Experts of a small language model.
Size: 12 layers, width 384, 159M parameters.
Experts: 128 SwiGLU neurons an expert, 4 picks a token.
Training: a variant of Muon for the experts, 8385 steps.
Below are experts of layer 8 (counted from 0) of a mixture-of-experts language model. Rows are named down (a neuron's output weights, with its number) and show model dimensions 256-383. Each number is 128 + 24 x the weight over its row's rms, rounded and kept within 0 to 255. Numbers have three digits each.
Before each expert's rows: a language model's description of what the expert responds to. This comes from a sample of Wikipedia text that the model never trained on.

# expert 4
Career and appointment verbs plus the prepositions after them in biographies, such as served, named, appointed, coming off, returned to.
down0:147123167084127092106114115148112131139133118134123135104135140112172118119134120113165138167157113147112150117159120143095123128102148093117127120140136159127117146105127115155105132139155156091126131131099111092125129112147134143108166153156143121127122132088125099090163138093101131127135155111157111115140128131112132087112123089136152164090122135110110101107137117215146130122113
down1:129139116114146127122110124097153104094125139129135098120125152105147133131141114105082135098158115104140122103110148083090143140137093163151144133124134147147166172131184090133148119155117113140122140114182147101113135108145132153130121124146141142144102111146125106148160070167162124100105138122134149141106116137135121111105127078151150136146113099117126100125161131135119114141141
down2:096147149151144125105091110128126085105094124134169117129124139129082135138101144066124158119147135138124143130110149137148099155160118117127112125136117125171130157119137127132100114144132151140160086150139120120126120102096159120102092118076096125132172117112115114124145167143096164113140108116124187088103153092147116078128183098097144124134103172106137077116126109095142150128108
down3:162134143119144163106117171090138133149122145135129143113139143174143158113121131107189076125125124088131124130136151127170154166149164107106149145106121147110114139141125106103127110138104104112159112110083135138132122124139126150163150111090167133101103105138134097150167109135117149151103113105100159106126109143103207133108131130108106143142107137115109132140154146122130135145139
down4:108132126109115161131108144111128126140126092107138156099108127144139167133128117122134126136118128122110096119145116089130155104133097138103130125162105144115165127101134110138151120127124165128137109066121110129082091097130128127168064088119135109158115089136124110114121127088134122091178109149127157111075139086115127106113114153139130149145133088157166126093120115128126153126150
down5:073142100150143131124112116115133165143102134159105159120180108100189135160107126121093096116154143123120170128073121116093111147181116165178131125126113139141106141091141147107076094123102129124121103124208075100136103109105154091124126145161179079120136120136120120181114103124140119140127131167103123113113140116159126119137147109159143127147112164129152131107131107165121127140142
down6:191108107116120087138129152073125155112099133106137087148100115091117146145125109120141132124129139112138112133139106167086149117103089126149116093105135131137127131121170111171130136081162141082093085168143118126113138112149155132100138137136132110109132076086109171145154123107148114108158124136162146122132159130101109143112140122139145112126096154125107130079138128112128140125153

# expert 36
Prepositions after verbs or nouns, above all by after directed, mapped or according, plus with, via, from, after.
down0:143134116134110099091141144081132135120116109115114107097137130103111099127115119111164091140144132140148160118113121144133090163144162133125107168162126120133126136105135133127096140153159119136133147211151129149139114137140147137130166197163130152080140103125111098155165099138154062102125117111128127155133111105113139128116098115119086130115129121092157117119108112122127156137128
down1:123132101119107129135076141140151164123128117113148117138143115129126121138152135118111110098121123142102139131144100118136105151137141133115129138097124123104137130130161160124131135127117145134127098131131078133154115176129172091161097098088110104131129141110115149083144129141143051147136125130092158152083146092157117134176137129126183125173112064123116104120135097154156146113103
down2:114131138129162118170119124073141103113108095129159089132128101108151142145123121126129131129085135114103134102120126122109119127115136108185122137123101114087173147088154125150137121138119113117183113138090073134114135155143114154117135158128144083152136139151126156103161134101152180081146109139163095139093106092117162114120125130067124163113113097160085100108149102111131137140109
down3:178098105132127116125140142109099149140128156152178128130128124145089091122156140147117108118119173070144129148126119097126119092114109097109130118138142127111110112107174148130134136111136118104163100091096152137166148109147137122181111140110158128175085152137114139130152088132111112142133142099109121107094104148153084097182133191114101132112135146124129107147124045116161118119155
down4:122114131162116147132121167147152147128141136100142064148113117165148115133086123155143202112095140107107147137122143129155107137088139115121147105132131122130132130149138165134136139160126186148138114136163110150126135108163122098102096112154111145107093114136133128163146131150197185154118116085117116116110135182110166134131123137091104154191131093114163161126107165149128070109101
down5:073131131104112126129170123185105099108140104160137076147164147087166134124138166137132123108155109150140148142130094133047130096108120143145136115107145113136134114126121133099129125088164114153104104098142137132138078122132106114102132113100122130123117140147127092131113121132124143139096137098117126094126087161116094164198142137185105150108128174147123164126152096118173150117123
down6:127134143132083128133118150177146130138136167126144136139132202127138117136135133132096153148144166155149131122143149169115126088105120101097139112113095146134105126145118100129164100122117148118138130107147102102098128150109079148175075136126137058084144141099159105093127123120101133158087173131122131120125085135107131109131134120155118115119105121120132110122096092145135160162159

# expert 55
Abstract or event nouns right after the, his or its, usually followed by of, such as death, relationship, establishment, existence.
down0:082125138121133144127101125161170122105138148110097142155096112125140147153117128154113106133155133177116132110152172162145147119099110122094135147154090114141138143148119096156138121151166119113157157142147148127118122114160208137140143125113125131121103081126093143153138150112149153118127142143129126110157109135116126127097135118151120136128124151120108154099141158098149105104163
down1:147117097170134184142074153126111124076098175096153119155118166114143144148136128107152150099118135122082102144094119159102084136093097129153103140128071116122134117142098153082130102110110115126111145107203141169156134110111120115133120125135187122140118077118153130115101153166129147127137114122137162109114104098124114156133160105155106110174073098119121174114113133124164120110160
down2:155084143112118154169141144142168113130109137129136131091119136121156123084110127066112149154125136132174135081124137136133117135127159157154103077155071109122140150093124140113080143161169088117130110099139102132161116144127175115137109114136103190140140111154143130105169076155128160131119164143116124120097107158130166141129128107129126106116097069115146151155112091121139109109139
down3:184099147126108120102126095099143080162166143142137135126071101140123130110139138093118122156154156139157140108111097145094179137159155139156086120162086137122126109123125110093112157124127131080134086135161091170140153126120141124143179142160132166126149106110124115080153134152135157122141097091134141084150080119129151112110106114119109132106132124099147179103064123117150134150165
down4:140124119114162159145078116104146127130128123157109104100106154156108101126151176116123123074116163114096134115095095191132158152126124131078131109115118124128146106121105164101157154092124140144117126118126105126100111146106131170192121163140148143101150109171080102157147121130175097166158119093112102133101099106114113138113084120135112124119137116122128137120141134135133111114146
down5:127162145142128148167166123132126096116152188121166122145135172126129108152109122116071140158147152123084162137117154152156104139138142134137119126099106123120127128126126137145090098106117079118135118097134135099091167155123145135189125119134122126110136138122134113110094179108124136148152152113093134161151102135131123137126114152116125113152173131156121081113153122174105137168130
down6:196116100117134140107100132099152109135120172139167120114118140113164146167103125080171121108179124129133138137098142139117126146170105120143130102116109143097125170143137173153183114087145117158150108116116116166142112147166118148129149133159138128153103138139096132209116166083147107122074132138137126150145101158153114148119087118099120124121091172116097116110116139126100088126158

# expert 49
Conjunctions and joining words linking clauses or list items, mostly and, also but, or, &, to, and commas before although.
down0:125142153128128138137162156131125130153103111146101129132087126149105129157123077127103116103104100131188134110129064108160122200134119130108123172155094130150119088121126136131130123140118125144141154170135134141145121116117155143086130114164109150108123129091100152148144153130114103121159133151158141120129131110175142112182104115135050142124137154136157118116120113175089089157134
down1:131137115134111139120106097128189143103156109122087124154115073140129165149135124122079127099142120122174109134100152182160131131143112116120107133138121116128126142158165125080113116109152108172122106129131156091130117140142144159187146117172144088123135093163127101105098137121109107093121144112149150117155133132142176085110125141086123137120151172102140125138133124144146146088102
down2:116188086133152134110123166141153118127158117159087167088099099162145113109145127120127168106092130125115138139125134148137120143169109105183121150137117149121135126136151118144119153122155103136137146137162126151129153120119136128122118114168141116140073121070120111103102121141153128118143128110107141077113159150099098150096140146145134137139145109146130109144131080129123126140111
down3:129117110154112113145144124107134084121135084096148090153133106087055119133141146108074142136157131123130121092122123109130119140157164144096162129157141156119093084159115168156110110144147138124147142143155144155138136102156134103080098184136175106119112130097129107141095100131161153114122147158140160135145144128109093093189171109094137160150113112095112091141083106096136091100118
down4:106156112161063131195107098135115120133142108165121126139153130141128122157138163130136160140094140115147140077099123069143088109131074116119085134149111114173126095104103109144123116113117156133129094141160131139100166113158145111126119111106148138129082173122070126176155103096083101147092165113124080098083134130138137145100123070158083146117129157118115150116103158122130135079128
down5:121111112087157112126093100115147146092135104151137168120115085125120130103097085103158142149160171113147130149138101144074137079163085166124161138146149115092107151139136134156149181117081128126088168121126107101104131112111090152112150087111180127129118148168116162098124109135108149098144054115140107131144103100127139135115115125157179146159143130145091139128111124145112179168115
down6:082138129118109135095176102154168096103071089123114120118099108096107138154160121134143144143128133129125108156109156113094130134124106123126153185120093108108144099145138066125122150120076091134121148131102139140125161103180157122130100100086102145145104141117128114096124117162080169137086102131126121166159109123114155149160161162094089113099161133145141108075156108129109120113151

# expert 11
Word-piece fragments inside Slavic, Turkic, Arabic and Central Asian personal names, such as ić, ović, enko, kh, Abd.
down0:152135132121140113159141109122078112133166120166132155081120111096097144086108138102105112094126130146152100099134164128143160160158126114150102164135129128143156113126154140089098130163106158142082111106185137096104124084097091112058106126127111130104125129121122122147124113120163150117143136129086166134142104137180131108157143150131142094143151096148186065168157138155105133115117
down1:111110131126137149159132143119116157116125172122138128114104086080117126133151099123123132127179126165127170110093156166128089123143124143150071096118082148144119118107144087136096167097137116115176097124126123121152128121161116121118130100097147148101138167082098135090130102152155074139148122136117166160141107154128136111114079139138099129155142136122106128139161141121133127137064
down2:119097165093101112072136096116128111154120116100131120106130146097125165133116108104137108184138196132091056117132134126138125144137111172114122159147110127153136110156116186086086121082139111145145115138140149087098193140178152120137124146137180133140139110142176193124126170135155109113103114111140101099124109103132114145111116138152171132114116083142105155157118123163101143159156
down3:158098130143113179143129195089137098125200157092095111111111106154093151134125104123134126112121136102083128153143158074142160101152143165149141114145147078110110133101126148145100126104134115097127123171144123122172150107097150121117162114112127118121126107138103150153143158104144154112114179103144114081129084146117135123138112110115105126094162140149128142102116099104150098125103
down4:172126138094139137148109107147173075140147112116110109116125133104096110138121137142113091162127143097151146141137138143140166106121144172083112140141107140112102111148152120104140113121101122117129144138146159131109115105134111142162144134109098096142105121125154180145195180147121158132143129179156145150112084076156169142140125110146148114098105132094132157135142137144091147175108
down5:142160118122130083108098117162146143138117157179144152132107155102133141123118106115180115138125079116089099113125106129126122147136111140093134133130106169140159128162116142093101132145146119160149150126109091124102080205136121141097121130139090126124174123111141133139109149134113157100148162165106133155093097161124095141102045133105160105149116080152144125139127136118104158083119
down6:094094089195157136135110145122127107133153117124138098150116109130155129100129071153122116150114109139092146139101122149137149107128091134130135113095132169113134181128117105128172142080139125134097100124167135154098133101176157139147126128102136171135178148122113122163147106123101142164105089098141122122131141114123146122132105157157144122095113123117104067100154103122152093162143

# expert 41
Mid-sentence function words like and, or, than, are, and quantifier adverbs such as most, some, often, usually, especially in descriptive prose.
down0:112095088108112098096110170135142138107107119105137088108112136130134108202131112109127127132113140123078126126144053141110110130129117126106107141126119143151109151111150104119153142111134104151102137155175133095110138180156114148122125134149124106129184116131095148098122180117167132091138157166123091134136087171147139107125131091151122123102147115128136102130069143126096152145128
down1:122114171118121122119097069115112146164132181176121138132120107132104178126098110154135119106087108170153183161134158075131124100140153182111151119133136082122114084142113120157128095117168128093117200139093077131152149142163131151124147130141091129128101118134100112128123130127126148103135126077136113097143167136146128125090108119122161107133130193096123123131120166128139114108151
down2:121132113139143122065147130138114130170130138148130163149118086082124138159113140114139117120133144125123134164092083150124095159129136138129090143122144101139098109102128148122110137134104149112099159156171084113156113137144158104137144133150136108111111154043114131156116129162112125163121131114127117115112135135153144115163107141119074131104131126107148171162149150143142126089113
down3:083104141180131133154115182106151130157115097121155135085118109111138127131142088126117109117127154099160118126102137122157172158161154130149109118132142107113112144171106146159127138070142192084146102143148156185113153131143084106167144096129132177150132129161135130125127121174109117160146147105087111128139146154092102121163127106120132128127168141102135106063130137129148118095148
down4:143109113106178129132158110161123128145153135162175098101124086128124110151147176163092138140114158127134096140164138171171124149097133141144139112123130105167092097117127120123116131149159097121148082099118110117163147155129153167084118116165143139124120149128150138102139119075119148112172150138114140115108104141097111174144125137145147084074119161130077141142072159183146114154142
down5:103138162133138106139113102164110104165131139108146131145136131132171138110166162146140134110122149099097129141078151132120116131138117139126143158114148178090166117132107112148103157152154142145103151158118133139114130116119156129165131061106130129167110145127152134142109145122124131130112117113154133153124128098141080138119156096155107125100122079143118163076122138128100145130185
down6:139168149122128122123116149167158096156114123177151138121185133114163130084155110113123141139148097162134134145128119147118096115149075147163120104150197116149143144112113128097114147140154143129148166076135153132167105099101167105131100166094129142148175167158125135141140103108100110103108167091144085107133122128130156083102146123121143123136131134138123135133160121130136109144108

# expert 1
Inner word pieces of foreign proper names, mostly Slavic, Indian and Germanic, such as -ović, Skier-n-iewice, Jaw-aharlal; also table pipes.
down0:127164119104146153120170131112185109106119156149167078125190116111139124081162159078157163111153139141127130090132120152166111134124133154107106127131131128143108111106140113146127129139135148145160125107104116131164129161157115154094150158118131163126098122118136134141161111119089136108148116143118133132117129154160163156108114080129111142133132153091151122193101095150127123101143
down1:121095153116143075129109140135072153149176126122142110118124128089131148152075095117186106118158128147128110143139144146141110136115132139186115115138062120113121173100151129081162139158108135095155111098130120110137166162142081112151090134160098098105166113126106158160131153119116112082113126166126137130090100114119103130155157104172125121137131115136144152083149111132092114154120
down2:086131099123144109097125118135126141115129123158132125107164143119127157125139130130128163115159154117109089115136117128140130138102134170159148141144101140129135125130120135099122171121115098148130093141112156102127162139076105101166140080113179095123131096132114136175098098075138137186081130120132123159115123087148140152122117135139173103114127124141118134120134144156165136139112
down3:131085126116130114129145138094129098147174153150168091088140149145110152157119116126126132142124128159197099126108167091145083133119118123100180099165134124132114109127142177135125137068101130110110149096128102135130094117155143134072122102187160149118137142096157170130136116144139103148116144116106121167138129142121135127149164127161069135161146112159073117177171101125103109167121
down4:120092156097160132103121122103132104090166138118092144116124135130138150147120131176143137079153149120130140134067116102154123094157139129122144109099118149175115107138139139150110145115105152138148122138084124160142156140191108093174105150167150154149166094091152145096129135186142154127118122122137132105173121115156074126123142109157130148145157144134131148154135122128090123127140
down5:144094152075097111162188127142147130108125116133089134120118138134135089135134099120144148123097164135121132122086130110120114100134119152119145108108135164081106083093100109054178117116146134117140148108127108123083115114140114116130131119085129091095137152122161128115133124117137122102147114099139127110099109141129136155101114093111138099104104166101173118086116129097149122084159
down6:143118134129137130127132098147130158117109110164137140087157096160123104140117127098143140130154136116114101148156080125161133153066167130108128128069137121145124136107144151152126148117123086146176089108071087119177119091110116134140122094118114087131068099151149124182175130112112146126117118144114128091154148114162149125100139093132128133154110140130105114118133129139145101151141

# expert 20
First pieces of surnames or team names after a given name in sports lists and tables, e.g. Hal(ep), Ber(locq), Ferr(ero); also Full name.
down0:149168153152056128126130132140110111089161113151118141102132131120164110161096170163133110142081120095126115134127123152220115116165101147159148123121129132157146119151140154104133122146093085123081128138108151158156120126100108147123145084101144148122116149150115126129064099145102134129099109107124095104125094126111137179129098103087134088133145077108137134112113164097117152105165
down1:123143082118131137156097185131119139108122129080127124131155114148117124156150122136141161087119174114078135173170135108171125132095163173117148127110154142117162127169135146144144172090117101132094119110158166104154133156123153112115144117133128114117115192104152121137122130139132150111146157129130182125098138131123119131126094121138132107141141138129131117147126155141158153162126
down2:138120107131147145139185106163071115145109125139117100121131109100102114147130127115096125095158103102149114126140115159106135154123091141151098121162154155125158097104063140150107109127134116132176143136119098143124149139090156121136133105137140148102143127131119102118137122096132135159095077149134086166110139161115114125143141134145129123186104110154142139140119132131177122131087
down3:108129109131119123161140139117124145105131124134137140140114154132129091133103149130154138101166119140142138098133074128161117108133115109184137148127123142155133126154147147139105126141072106114128106103149117134116132137146105140120112128089130093029134126153110119098159082153143110173207142141132148159117181127110116140091075126113109142090150131099155104113130109155142149151165
down4:148120120117140116117129141127131140167158099184127118104150131144105150141136090121154145164109111142089135139117142140134119099163117140170094152122134135123104144128148133161107130093132170105129115114124138117137159131170153119130095151094145102120105119116133153125111111133137154147095110130115147142116130123130146120085150158113106103139113150118099154145164147148090134143162
down5:106116123113157106104168119111159116111098096162132131110121098172144122163119147127152120141185101153125177142160166151150154150109148134201127157140105166190140124131169136137114146138166097131136118103151145087168120132130138135157140129134127124165107159147107106159139141153103095129129137107096134148066142139115136095144119141141109111123156116125117121123115167129135096148125
down6:111107144141162046138122095095142087159134095144134169112141139071126093126102079091121133133099115145106089126147119104117139137103072112110122136139098141130139136113146144123151190140128126126137134122135130147143158104188123107119116084115141117114121103139124080105099092184139097107133103124139166097128142118128131181113162143133113136159122120124125122155110090119141179133127

# expert 3
Articles and possessive determiners starting a noun phrase, mostly the, his, their, its, plus possessive 's in names like Harper's Bazaar.
down0:129156121098140097131121110113116131086115110073123101115102113122105105117125127133160130093111129073132150194165124108120150130180135133162114148121126133132082124126136145094155132127103097100108113086179129140149143124165094122080109101122153097094132109095147107099122108105117154123128168130124153122144066145153141096105120144159108139088135112159150107120141156139117110087131
down1:107107160162128138106115169127121125184117124122147107117135169137108137087126137139138118107171134105139152142108117114121148184120108140159167138135123104099110141147163118163169111107156139118100133109180065127140092125138161106116071104127119137127137123140141121124156134086162088153157113091124123153146102093161152121153132132134122137127127119117100128192126137115170123130122
down2:150123096135102164098068097124144182086111122114162123162174160123110135157116168097101152122124121147120109150133130117119139095122133119083113157144154101124090135131136151109118131104131134138153113131170084142117138147122169134134081121136109110100133129112156133131159136108126139154129202124130146141131124157131140141102142146123109125168139081151152092159095113119148122192113
down3:142137129105163123099124098101116116102121111138160106144136149125139115131142118129110103109153140120159119096146103136101139176165156152102106106166135096092133157123188102122144130155134151097127106181141148099110131141180114134125174134112148110116161095121119152115085132160132085097149113126107120139132152182146116101168133110149087171125123190126114135132124132119108136123176
down4:126085127113163101148125133106134122140095110119117108106099117117134131105121131135112132135116136178130124156153079106111137129085117136128103134148140137129162106157139183153116146119145091151175157153145104107102098087164110147141136137154094162124096119143124151082103119134123114121132133171119184114128166103149146152141086113103134127111120070116124180135165092130129160114099
down5:101138143134136141119090123180117169131170125170138168105071130139136158111156113187092096103093132092141134155147094134113137129149143160132105099152084152139133138132153109134135157121108117142153139115189119091151110092138108149160142129153115128150144163115112151134153120131098115101116128142114164109125095130103151125090118101083111163157136163111139109136144158152141191149159
down6:123126136141114094114074112120151133127128126157153136127147098105097104118142130106104105129102151117100145159154088138101115134133121126098130092110121114124135109113083152180092086160122098139152135128141135142139113148098128136124120121133164143093124151115067088138159093093124140049145103140105143165187162096109165109132117132149127124136136099173129190140153078133171122130108

# expert 38
Nouns like life, research, health, History in section headings and prose, plus inner word pieces such as qu in Coquimbo, diss, ic.
down0:162137128153144125144135130120130132120122093070146121062095115104117181140133101118129161107114114161079128104149109149127102092144139083107131120136114151126092140133081145131137165143124140146131106137112131148181124108123142124158114107062116122121082130142106127100126116151151140155159087148079159139095087107166153090125105158116107155105146132150178088116157096093151155160140
down1:147133119126168146103098157088127162144169103127146119130180127151138115171118098155159143145122100142102078149091148129118127116112130109062121139126160122126115090160075099125119161081150152172096091131104145090096165147154155153141161115157149116172071161083140166143125155141164143170149137143105121142155130158119126130126120124106123116112171171127112117100155104109099108111119
down2:113069141102155144124105107126147136141127110150134099125083130180136108145095096110116117120132131132145080142119108141153100100128133155146128118128143124158157118121137130160150179127111074133129119137111192082125162144133155140130099161094109151126188127111127182129132124102126162128160083093157134144134094065081143127097176119099142107097113126152134109116139133078133132168165
down3:107125168108136127126134118082132133097111160155131132148147112121164125129133143125126101133093106097098177109111133099175095107125132165141128106164130100059119159147114143155168153126095154150127112147102094097121129147158160088152144142106095130110140135168119148055147098115151064097120166152143167083111115108133120123147136144142127132106150182163122139097120059115125148108136
down4:130127119107140113125150126080122143111147105175077171115144152111137158110138189148145091137127121112114120108103123121090192147146099119133119143135139126116147113134129112141111136124112110096133130129102157114120122138151124130095111126125122105132108135129112126141109157071121129172114134131105115128169071131158110125122182123125148142132162129157110154133133095113131132131151
down5:135193112147128126143131141100145124108122148077149137115136096091125131132123142163117151123143127160136118137150158116114139140161099159089094126108093188119174136149138112158143152140134104092100136134105090120116114121150112111128115131165146164137130163140152163126149120137158062166104104140152128132081119102071142156176123121156134134156137104134112168133133184109116131112134
down6:151196131143112141178157133097146116108135124121127129132113125120176126086128136097123132152163121154114159120160130155118114142105182115144124110118108091108150149137131122120092131166113134162115135096130101125114107145133107110139133125128164109154120120160123073130113173109147119147113149121151152096109127142120149104157196115117147124097140156112096107084167095113091174141098

# expert 46
Abstract nouns and noun-forming suffixes after the or a in expository text, such as role, number, concept, -ization, -ity.
down0:151147109119135108148142106129148137175119127099061141125129170130152154102147130106135116093137100109115131117150121146111182121146141131095099144143128143088176122107109111135096119159124110103113128095122109114084134075134153112121119104125134093095143168130145149115128118135112104121118123150148100110113096087120160115160144133113139131154165048104111127154121165120130111116125
down1:144147146117149147110145098127145147147127110133117119148107116174146095113154158140115109106084066127128158131148103117127115148124092097159154149109123144085129086119140160144129135128151138137135106113131102153143119110118148131153135096158092158157095120155135112148111139152130144109112161120091117117125188160134149098126114115124106114139108123113151128131155140143121138107139
down2:089124140132132145082135114136131176106136156093152103124145127132132151166122110176128147118143114125102160097098108081159124090106113130111153167139089185089108147163087129143111183070160123142148089144077107123117124150093113172116136143085110135137083146181100119133120096115107149129124166116110047122121138161112116078074117129144167119128173123136140119124098154112122092133105
down3:119168096146158119145169144114154108119115167173080156125112107157136128136132104132108109116082148127103125166127118122143140124121149141120164137078151122117131136130129084151120078119082145152146118122144156094156133111152133046158153147127134138136151128128094166163126130088128146123100140181091095156129155122124124125105135124097119132121095152150130135081156110092138149099129
down4:131183140143112124112130146120122082184120130131102147114133145151112123104108119150103164116089096114123101132122139098139128115122141123143197125120123147126099181088131126124133119142134133156135128117072097120125144117140114128074147118170092129093128154147155094116091122150120128097128158161101113165144121090080118125129127176119141139178113168151109149108090069156129139150133
down5:114100073146096149139159109145108133143142099133174177106079113123089121144180097134136165163101137139124133137113126117123108135102163112131151110135119160114153169132126125126079115103097110152144156119116096123096142148167149156168106100120134089156123143132165161118118150087133127130116113109121164118113151131113081101099083130145145100128142122164158116125120150105120115128107
down6:114107133118157104134139145146153121159114115120119123146064108111088117120121073138093117127137158136092092130181122155135164129117145119127093150150122086133120143137120158142102115126132122117105128131124132153108140125116097133096152142135132103073119132139132142129109103107156178117164124128127172090153132102157118107131159165193123133157167129154128140076111152130150114133130

# expert 33
Articles and modifiers opening a predicate noun in biographies, e.g. a member, no wife, per game, deputy, vice, former.
down0:145177135155106156112122121089111084161111138135142117153108126143144103123117160080133151109163101163065086161135085171131166127120100108113099153084157083146127132122145134135146094096153083132121134121158117106135109129129116124078134107139128110158116144142129145146108127141126136075156137131069128130090137136129125138112168142108141087096128159131152148115080149138150111122087
down1:104125176168125141097100152130095136140108145153143126171133144130090137118112156174079111110154120067138166127100159163141102091098135135114172166137149119127142112145082120127152107167173138098143095113111154151098096168124160145115161081143190108159114065155137123089126142081095148106059107137091104136119159101134148140133137141136158131105111104149142111109127136131133104123103
down2:109097163098121176121097127104156132152095112143092119131131146141136156115132161174143113138112132117109127126178112108128197124110133103098146075138207164125131155109155153146136177150172149169172127144129094181136096119148110118124133125127100094097087102133148148125129122115171147175156157139120132130151166093124080137129121139124111110151140134105149144104130147128155151109121
down3:116148130167124084107163126113065078104128089090104143144107157174125134148153115107183117123106112112137121132163115148155156145116139153173091105179134134090112125143140092122158127080127109095144122122102139203117130147122108140141129115141122136156135116089145151134087095097120122111115118078138105164159153128175156122115135139111145141144151117131146108141090139125131118111064
down4:121074122116108108138126130146078126123126132133113111110148113135177142144158149124170173121157126123131087126096166146108095153180115072126157126068121141123140115093136148111105073105130121114134108121093126121129127074178097226135142126121089100095140092182151121106178142157055145152126123103101147103139105114146136150108133143124161092145140141117132157141131148124145088134148
down5:162072106148125155100131131140082096112161105157134127098147132118146143149107148141102106130141144146111139127116154112128127130148134098119113118086130106143115153134122160128122087125128139140157152139124145138154134106120128107126161138072085075127145087148128121156175140119119168143150121143090125123136205114158139084090100095130098123162139127135106154108110149105146177148156
down6:146093132114132114080141154114102143106056130099169146125124096166165159097118143124121140146134120082093056096162139112099143094074085141096124139109129155171117119147108145116130130122105068158163125141175122155142138137134131141106154144133139196121133143152131142143127136151167111153131150157151146134102158163136143125100139127105109130123129129114111143132102127129109119080104

# expert 54
Digits and blank cells in census and sports tables, often after minus or plus signs, plus mid-word pieces of foreign names.
down0:102132131094098116151132172149119118112098128130120155106100147142083155144117112119133155141147126111150118146115104094107120143141076103140157135140098170157146148108121161161131138096127141134143143119113102137118169084122150120138121137134112184134102150099171112118131145090099138082136100118108117171109143175156114155099131157170089056135120119115145092127125136103149141119139
down1:121125144133090090157169095149161146171123119124134081130095103162151120171136115118117134113157115125132135100142115153074102174123119140150095124110093109137140197119111116128139092136095122107100135132171101169129151139128155141134114144104129088110100158118120072124150156142132120096108137150161083121150113080120105124142136113115119157188104137127101101105113127119165183142105
down2:124150132130129123092094135136138167126096124130141075137067142095100127155145143102125127146121128110145108169125111154132081095147112156153131115104079132105127117134115126137154144168115163150120148125112113141109111165138122134165114122156143088114133123158097163113082127187120128127141093141097183145122158155125143127129096126152135140153111115135140126102142101125138114143174
down3:133160172162105103103163112145156152128131115133153112095102132097179104112105083152157120140140142113141071158100085135136113149153100120134133108151151138118130119106133131142105113125119096133120111086112089162117100106074150101133153153102142134111109113118110131126136123170162147110185120151129102114136146122129154124140113199128106167167100139171165136112099108146116119168121
down4:116097140126113130103164124103080130160138163059114078170138099137099129101104129100099125180165115090124154146132153099092113119134133119114159154138102101135143145125072143092172136117142124128128154137153126128129103141135141119172111126199135161092102119102131109146135132155115123086121116138087075098112128110114075108145100099134173159129132103131113110110102112110155123115154
down5:088110156078150115146146138143174081136118112168130134121118081136139115148149120118114141128131083113152142123108128126161117119156150157135143119156096071083166091142114196120118170119161122149139101129119139180115132125146105115107105139169126088182147130150131130135165113168131148139155120084120076122130177135113094148099114107178162158118126108112142138156156166107151156095162
down6:186113094149113173109150116121188150120096122115132115166126126095137108136106104109145169083163117131139075125095145174141184161119152101155178101163110138132142137168156107117130082109108135111138091141048143111140133179131143149146151139120134150150122132161122123118149136131120183106078124111142150146081129100091154106137162157127096119130113072079099103126094144130128132169101